Weights of a small mixture-of-experts language model, trained from scratch on English Wikipedia: 16 experts in each of 14 layers.
Below are experts of layer 4 (counted from 0) of a mixture-of-experts language model. Rows are named router (the router's row for the expert), gate (a neuron's input weights, with its number), up (a neuron's input weights, with its number), down (a neuron's output weights, with its number) and show model dimensions 0-95. Each number is 128 + 24 x the weight over its row's rms, rounded and kept within 0 to 255.
Before each expert's rows: a language model's description of what the expert responds to. This comes from a sample of Wikipedia text that the model never trained on.

# expert 1
Prepositions after nouns. Prepositions after a noun, mostly of, also in, to, for, from, between, as in core of, publisher of, limits between.
router [113 128 132 140 138 119 160 139 110 168 136 135 110 164 129 138 109 173 149 147 113 142 125  79 155 130 102 158  91 148 104  91 158 114 147 105 116 140 120 147 150 125 148 130 169 118 122 119 110 144 132 113 130 122 128  93 134 134 170 145 120  85 128 125 111 152 113 122 184 136  96 141 142  73 123  95 105 165 139 106 127 108 135 141 156 120  73 142 144 145 171 140 192 137 140 158]
gate16 [173  97  98 128 128 142 132 144 133 121 121 112  93 111 101 126 133 104 120 142  96 105 131 152 118 114 101 114 121 135 125 102 122 105 106 142 154  96 137  89 130 139 140  83 117 127 141 142  70 169 133 120 123 160 131 145 136 117 102  93 146  98 144 151 153  69  82 143 142 165 158 133 129 119 130 154 139 159 130 179  98 157  90 147 154 141 100 124 139 111 156 152 133 155  70 133]
up16 [140  88 108 102 166 119 123 129 164 119 146 115 103 134 135 115 113 121 122 138  89 162 130 109 155  99  97 139 120 156 176  66 111 112  97 131 135  86 138 122 116 114 116 146 141 147 151 133 112 139 142 144 114  98 122 172 118 158  86  41 133 116 111 116 143 117  92 140 138 142 114 133 147 125 146 118 119 155 159 113 103 138 130 126 149 156 159 120 111 101 173 138 116 128  68 130]
down16 [115 177  93 119 146 111 116 136 131 141 123 130 112 126 132 131 133 151  97 105 141 145 124 154 142 141 142 113 142 139 104 146 193 115 132 114  96 131 137  72 145  98 131 128 136 138 145 158 132 132 101 117 151 104 193 124 105  94 114 129 125 117 158 167 105 108  93 139 124 100 146 182 139 171 128 139 129 115 131 125 103 121 100 117 114 125 161 128 103 145 114  95 167 176 137 141]
gate17 [ 95 128 154 162 131 148 115 110  88 106 132  82 135 113 148  89  78 149 125 161 138 147 114 148 140 105 112 111 162 132 145 112 157 134 159 105 110 164  91 110 117 124 140 185  83 137  82 135 134 108 141 136 145 155 146 124 145 105 182 145 110 118 101 102 100 134 123 124 149 150 115 108 179 113 146  79  86 131 131 117 111 111 123 127 118 143 136  96 149 144  98  91 134  91 120 154]
up17 [146 130 143  86 107  96  89 109 151 129 108 141 124 145 124  92 114 106 177 143  90 152 158 127  95 117 129  96 185 142 128 135 141 124 101 148 100 124 133 145 129 117 101 111 143 129 104 133  94 111  82  94 105 129 169 116 122 151  57 127 120 129 148 117 176 106 155 185 119 140 158 117  96 122 118 150  93 109 189 120  93 131 109 126 101 158 178 130 111  86 121  93 130 129 124  94]
down17 [166 116 174 143 112 148 170 143 121 159 154 147 173 100 152 133  72 103 124 165 134 140 130 133 134 106 169 109 145 107 169 116 105 115 101 138 133 126 104 116  99 174  93 117 114 119  92 139 120 122 131 129 116 144 178 143 150 132 141 113 145 129 119 115 158  91  85 141 112 129 139 135 144 167 136 148 149 153 137 180 104 130 117 139 107 141 102 104 118 138 179 140 137 101  82 140]
gate18 [126 126 119  90 101 113  92 118 153 135 124 106 138 163  96 143 115 118 161 130 116 104 120 117  75 137 136 121 138 151 150 162 137 115 133 145 128 132 153  88 148 124 116 116 165 140 115 119 135 150  91 147  75 117 112 111 140 152 107 143 101 102 158 179 138 123 152 129 131 130 154 134 138 102 157 126 115 143  75 124 142 118 141 139 118 152 121  79 133 105 128 122 156 113 148 104]
up18 [ 86 139 142 105 151  91  67 109 151 122 131  35 172 110  74 147 113 169 126 164  97  95 125 107 103 164 149 148 122 117 120 138 127 109 118 156 103 114 177 101 115 126 111 153 132 159 148 131 137 122 124 126 100 154 104 113 106 135 130 144  98  95 148 138 145 112 149 124 172 160 111 143 142 112 154 133 119 198 132 137 113 131 111 107 120 180 126 144 132 175 121 159 130 136 136 131]
down18 [151 158 111 142  90 112 136 129 114 206 118 164 122 152 148 110 111 108 145 136 171 118 126 115 104  71 129  71 133 134 161 106 134 136 104 112 120 112 114 106 136 122 139 143 136 167 133 140 141 192 133 101 149 135 119 117 144 118 122 124 104 106  90  89 131 129 122 119 170 139 118 154 177 129 127 115 120 107 134 109 105 124 155 202 122 125 152 132 142 144 147  90 181 122 135  92]
gate19 [142 140 121 107 143 104 108 107 131 151 168 132 107 145 101 107 108 115 150 132 115 157 148 101 128 127 132  94 115 138 145 102 136 104 123  98 126  72 106 139 116 121 139 144 161 148 159 130 117 135 143 125 139 115 133 125 146 124 112 108 142 127 128  92 142  80 115 167  96 135 123 104 133 148 116 157 126 115 124 158 126 154 155 157 137 111 121 126 113 163  95 130 108 146 121 121]
up19 [153 137 122 124 103 172 161 160 118 106  65 153 107 138 154 129 128  91 104 144 139  72 101 121 132  92 132 146 119 100 101 180 141 146 163 113  99 145  87 142 111 185 122 101 139 146 111 131 122 132  76 104 146 131 116 134 163 119 166 137 116 101 132 195 151 162 136 125 149 159 140 124  93 100 130 121 160  90 109  95  95  91 118 122 127 112 132 108 111 119 134 112 174 131 151 127]
down19 [123 114 154 144 112 114 120 149 131 136 155 176 106 127  95 132 141 123 139  77 127 111 135 100 123 135 106 126 122 145 129 119 123 121 155 139 113 142  51 119 125 128  85 120 121 127 123 107  76  96 100 144 117 134 119 161 125 156 140  88 150  91 132 144 124 118 134 120 133 145  96 111 140 105 132 135 137 105 142 128 129 153 146  83 125  77  98 137 101 143 161 161  90 119 142  88]
gate20 [144 135  97 148 164 164 137 108 135 138 100 148 114 162  74 153  90 135 101 126  90 151 141 100 103 160 136 129  91 159 184 154  81 137 153 102 174 148 168 114  98 162 115 146 110 124  93 107 125 104  94 128 133 106 150 154 123 132 109 180 122 132 132 111 131 131 135 162 125 160 126 133 143 115 159 103 120 111 126 117 124 148  88 101  88 103 140 131  85 105  85 173 104 125 124 110]
up20 [129 120 129 135 119 120  78 135 116 148 119 146 118  66  80 136 121 134 133 158 122 136 120 152 133 148 110 129 200 115 119  94 119 120 152 137 152 110 124 163 106 104 124 143 149 161 163 145 133 159 149  93 159 131 135 125 128 133  92 168 110 106 105 115 117 145 132 115 159 135 122 116 113 116 114 138 133 121 125 152 138  62 127 125 127 169 101 146  96 119 127 119 121 152 113  88]
down20 [114 127 115 147 139 169 155 146 150 115 140 164 115 123 128 106 103 123 149 154  56 106 138 157 124 156  82 154 130 166 108  94 127 110 152 120 132 107 127 145 152 105 154 156 113 117 121  91 117 163 107 114 151  79  88 123 164 157 101 133 144  40 166 155 145 150 110 126 138 152  89 139 159  97 160 148  92 143 120 108 104 134 128 156 150 124 108 157 125  98 119 134 144  88 139  97]
gate21 [ 71 153 128 136 124 120 119 156 122 183 158 137 129 138 177  88 127 184 107 114 110 162 128 158 118 161 130 153 116 143 131 107 124 122 144  98 118 162 112 137 154 118 139 158 153 107 127 113 114 143 110 147  92 107  89 124 173 118 124 107 160 154 125 123 148 197 103 130 103  94 109 114 113 152 136 165 110 153 107 138 107 122 135 140 129 114 146 134  90 141 103 140  92 128 102 133]
up21 [ 86 127 168 167 146 123 130 151 153 156 135 106 108 189 141 104 139 161 110 106 117 110 141 178  89 141 138 129 107 125 131 117 117 138 166 121 113 135 120 146 159 104 143 127 177 115 112 109 108 148 117  99  86 120 146 101 150  98 121  82 175 124 141 122 157 194 117 136  98 139 126  93 125 143 150 144 132 161 147 131 152  85 131 168 155 108 142 136  79 126 114 130 128 138 148 141]
down21 [101  59 131 172 103  70 103 111 137 101 112 107 124 108 135 118 113 126 130 140 140 124 133 132  97 137 155 113 129 181 103 141 141 135  99 111 102 134 118 140 138 151 146 137 106 120 160 131 149 129 148 132 101 116 154 152 148 119 207 120 153 138 148 176 111 120 117 139  97 134 131 148 143 104 117 133 154 141 129 104 124 160 156 154 151 127 139 124 107 162 108 128 120 114 110 116]
gate22 [129 138 101 116 151 124 135 153 125 119  93 127  91  97 131 168 113 111 119 142 126 148 166 133 166  89 114 118 113 135 159 155  89 128 151 122 136 209 133 134 123 111  81  93 151 111 141  89 156 124 113 165 122 113 124 164 129 109 134 118 129  96 157 156 122 120 114 133 137 123 128 163 123 130 101 158 146 144 169 103 148 137 154  99 126 129 113 133 135 122 122 114 106  97  99  94]
up22 [140 103  99 186 125 154 156 127 117 135 100 118 113  90 158 131 146 111  92 179 130 100 153  88 134 115 134 140  99 121 151 125 127 134 124  69  67 131 148 108 127 165 157 133 139 149  79 124 118  81 144 113 135  95 171 122  72 100 171 142 136 127 144 124  84 110 122 111 157 125 154 124 123 101 118  91 102 123 159 151 108 120 141  72 146 143 106 150  93 121 117  92 120 105 128 113]
down22 [140 120 117  99 125 128 109 164 166  81  84  77 162 124  95 117 152 147 162 105 102 120 106 104 107 124 107 173 150 164 139 121 117 148 128 126 148 128 124 101 161 112  72 139 141 133 145 173 159 168 129 140 100 152  97 183 124 158 125 114 150  99  98 105 118 119 115 114  94  94 150 113 140 166  98 146 162 129  87 133 150 155 111 141  98 113 100  96 128 118  97 176 106 129 117 122]
gate23 [112 142 151 146 141 134 126 137 201 139 100 134 133 132 145 214 141 118 117 135 124 148  97 143 134  65 111  97 103 107 144 138 112 104 166 126 138 163 121 132 119 177 142  94 111 151 138 131 110 144 140 121  68 128 123 135 121 135 144 117  92 101 116 122 135 109 101 155 161 120 128 130 125 101 110 147 117 140 151  99 126  76 158 106  63 152  62 132 157 120 179 109 132  96 131  98]
up23 [168  81 156 151 122 125 157  86 112 133 122  91 124 102  84 101 157 135  99 150 122 119  99 115 146 131 119 129 145 129  84 114 111 107  80 114 125 144 103 140 110 169 143 129 127 129 146 125 157 163 134 126 124 120  82  94 129 135 127 156 118 115 134 143 126 121 119 120  88 139 129  68 117 106 103  92 120 139 138  79 117 120 128 151  82  90 155 119  86  92 158 153  86 135 119 127]
down23 [113 158 151 132  91 131 117 152 172 121  94 115 119  96 111 126 130 129  86 183 123 142  63 124 146 157  95 156  88 118  98 123  99 116 126  90 116 169 107 156 121 165 142 129 111 137 137 123 150 155 114 163 121  81 101  87 165  76 111 150 106 157 162 144 115 118 137 102 127 148 107 123 111 115 125 102 158 130 116  96  87 108 126 113 120 136 121 103 129 105 114 123 128 127 144 131]
gate24 [ 85 145 110 139 134 163 125 187 119 114 115 159 114 122 138 170 168 133  64 118 110 119  78 186 211 129 175 141 115 106 106 102 164  96 101  91  99 120 133 155 112  91 155 117 155 184 138 146 128 113 167 122 137 161 155 128 122 100 145 165 147 104 109 168 102 144 102 124 112 109 117 158 104 144 135 114 111 122 154 115  93 149 114 153 155 102 128  95 176 160 149  86 118 106 109 123]
up24 [120 109  89 143 131  90  93 100 133 141 130 107 133 143 130 106 141 113 136 138 113 129 123  53 141 113 137 135 129  82 114 127 140 160 142 163  96 124 123 138 169 135  93 121  74 116  94 109 115 145 134 150 126 100 110  84 105 119 128 101  95 198 158 133 123 111 154 142 114 146 183 139 144 103  89 118 154 131  85 144 163 163 108 130 178 124 120 123 171  91 124  97 163 107  96 148]
down24 [108  81 113 137 133 124  88 141 123 115 135 106 119 142 109 154  83 118 118  94 152 145 138 134 128 137 149 143 103 123  93 142 107 122 126 155 112 137 159 136 129  77 171  90  87 121  74 153 124 113 145 133 170 140 118 119 122 128 137 149  52 148  70 113 130 123 124 166 158 123 118 114 100 154 169  93 149 125 130 103 109 133 107  98 171 146 111 149 157 127 115  71 129 108 163 140]
gate25 [108 135 144 137 182 144 128 159  79 116  87  89 158 120 106 110 116 121 135 122 171 166 110 119 123  92 117 137 112 148 159 150 148 128 172 133 117 144 137 149 148 149 121  90 101 123 112  90 107 135 167 151 133 156  85 109 150  95 134 136  62 131  77  90 129 148 157 121 138 168 133 104 126 156 128 129 116  80 137 148 175 141 112 161 174 134 115 104 166 157  89 145 142 147 132 153]
up25 [ 92  84  98  92  99 113 127 123 138 106 157 172  97  97 134 106 114 146 145 161 127 118 127 117 113 135 184 146 178 132 126 145 125 132 112 113 149 169  86 142 166  85 130 133 184 120 129 123 162 167 117 131 117 137 150 141 111 117 116 114 110 125 168 122 152 108 129 131  82  76 125 198  91 112 138  95 135 124 109 137 144 152 132  82 163 122 161 109 112 145 121 138 138 115 161  95]
down25 [107 104 124 118 162  90 154  98 203 135 105 124 107 119 114 140 128  97 113 139 113 117 143 134 116 117 111 116 123 141 116 146  86 120 100 152 137 185  96  96 140 119 133 153 179  87 156 153 166 166 112 135 118 143 106 144 126 126 129 154 141 132 157 143 163 127 145 107 166 129 105 154 124  82 175 104 144 141 117 140 173 128 117 126 168 132 148 147 129 141 141 120 139 118 129 107]
gate26 [ 84 142 116 126 131 149 107 120 153  89 137 138  62 138 139 134 144 116 180 143 112  98 118 160 177 102 115 113 100 125 118 118 156 139 114 158 148  91 130 124 133 146 197 143 142 109 123 119 121 148 109 125 106 125 130  77 119 124 135 128 110 115 121 119  83 125 165 123 167 143 106 119 138 159 132  93 163 106 150 118 158 139  93 121 152 172 170 104 133 143 125 143 135 101 139  59]
up26 [ 99 148 143 149 127 150 111 130 146  98 115 165 119 138 165 149 162 104 108 116 158  95 114 150 146  78  73 119 156 198 122 116 135 121 104 143 148 151 116 188 139 130 140 156 141 110 145 112 112 132 115  94  81 112 102 110 146 124 163 140  83 142 149 101 129 103 123 118 118 113 125 121 118  87 128  76 158 114 151  93 150 134 144 139 169 162 111 115 101 144 129 124 115  93 123  81]
down26 [135 155 146 136 125 130 117 120 126 119 137 108  94 104 175 181 155 114 122 139 146 136  97 131 139 132 128 135 154 141 146 131 145 160 142 127  89 165 109 130 136 152 130  82 135 155 178 111 163 116 111 117 144 135 125 135 111 118 119 149 149 109 119 134 129 107 160 140 149 114  96 102 103 112 113 121 129  92 177 157  96 175 109 114 128  57 133 176 120 164 113 127 145 126 124 129]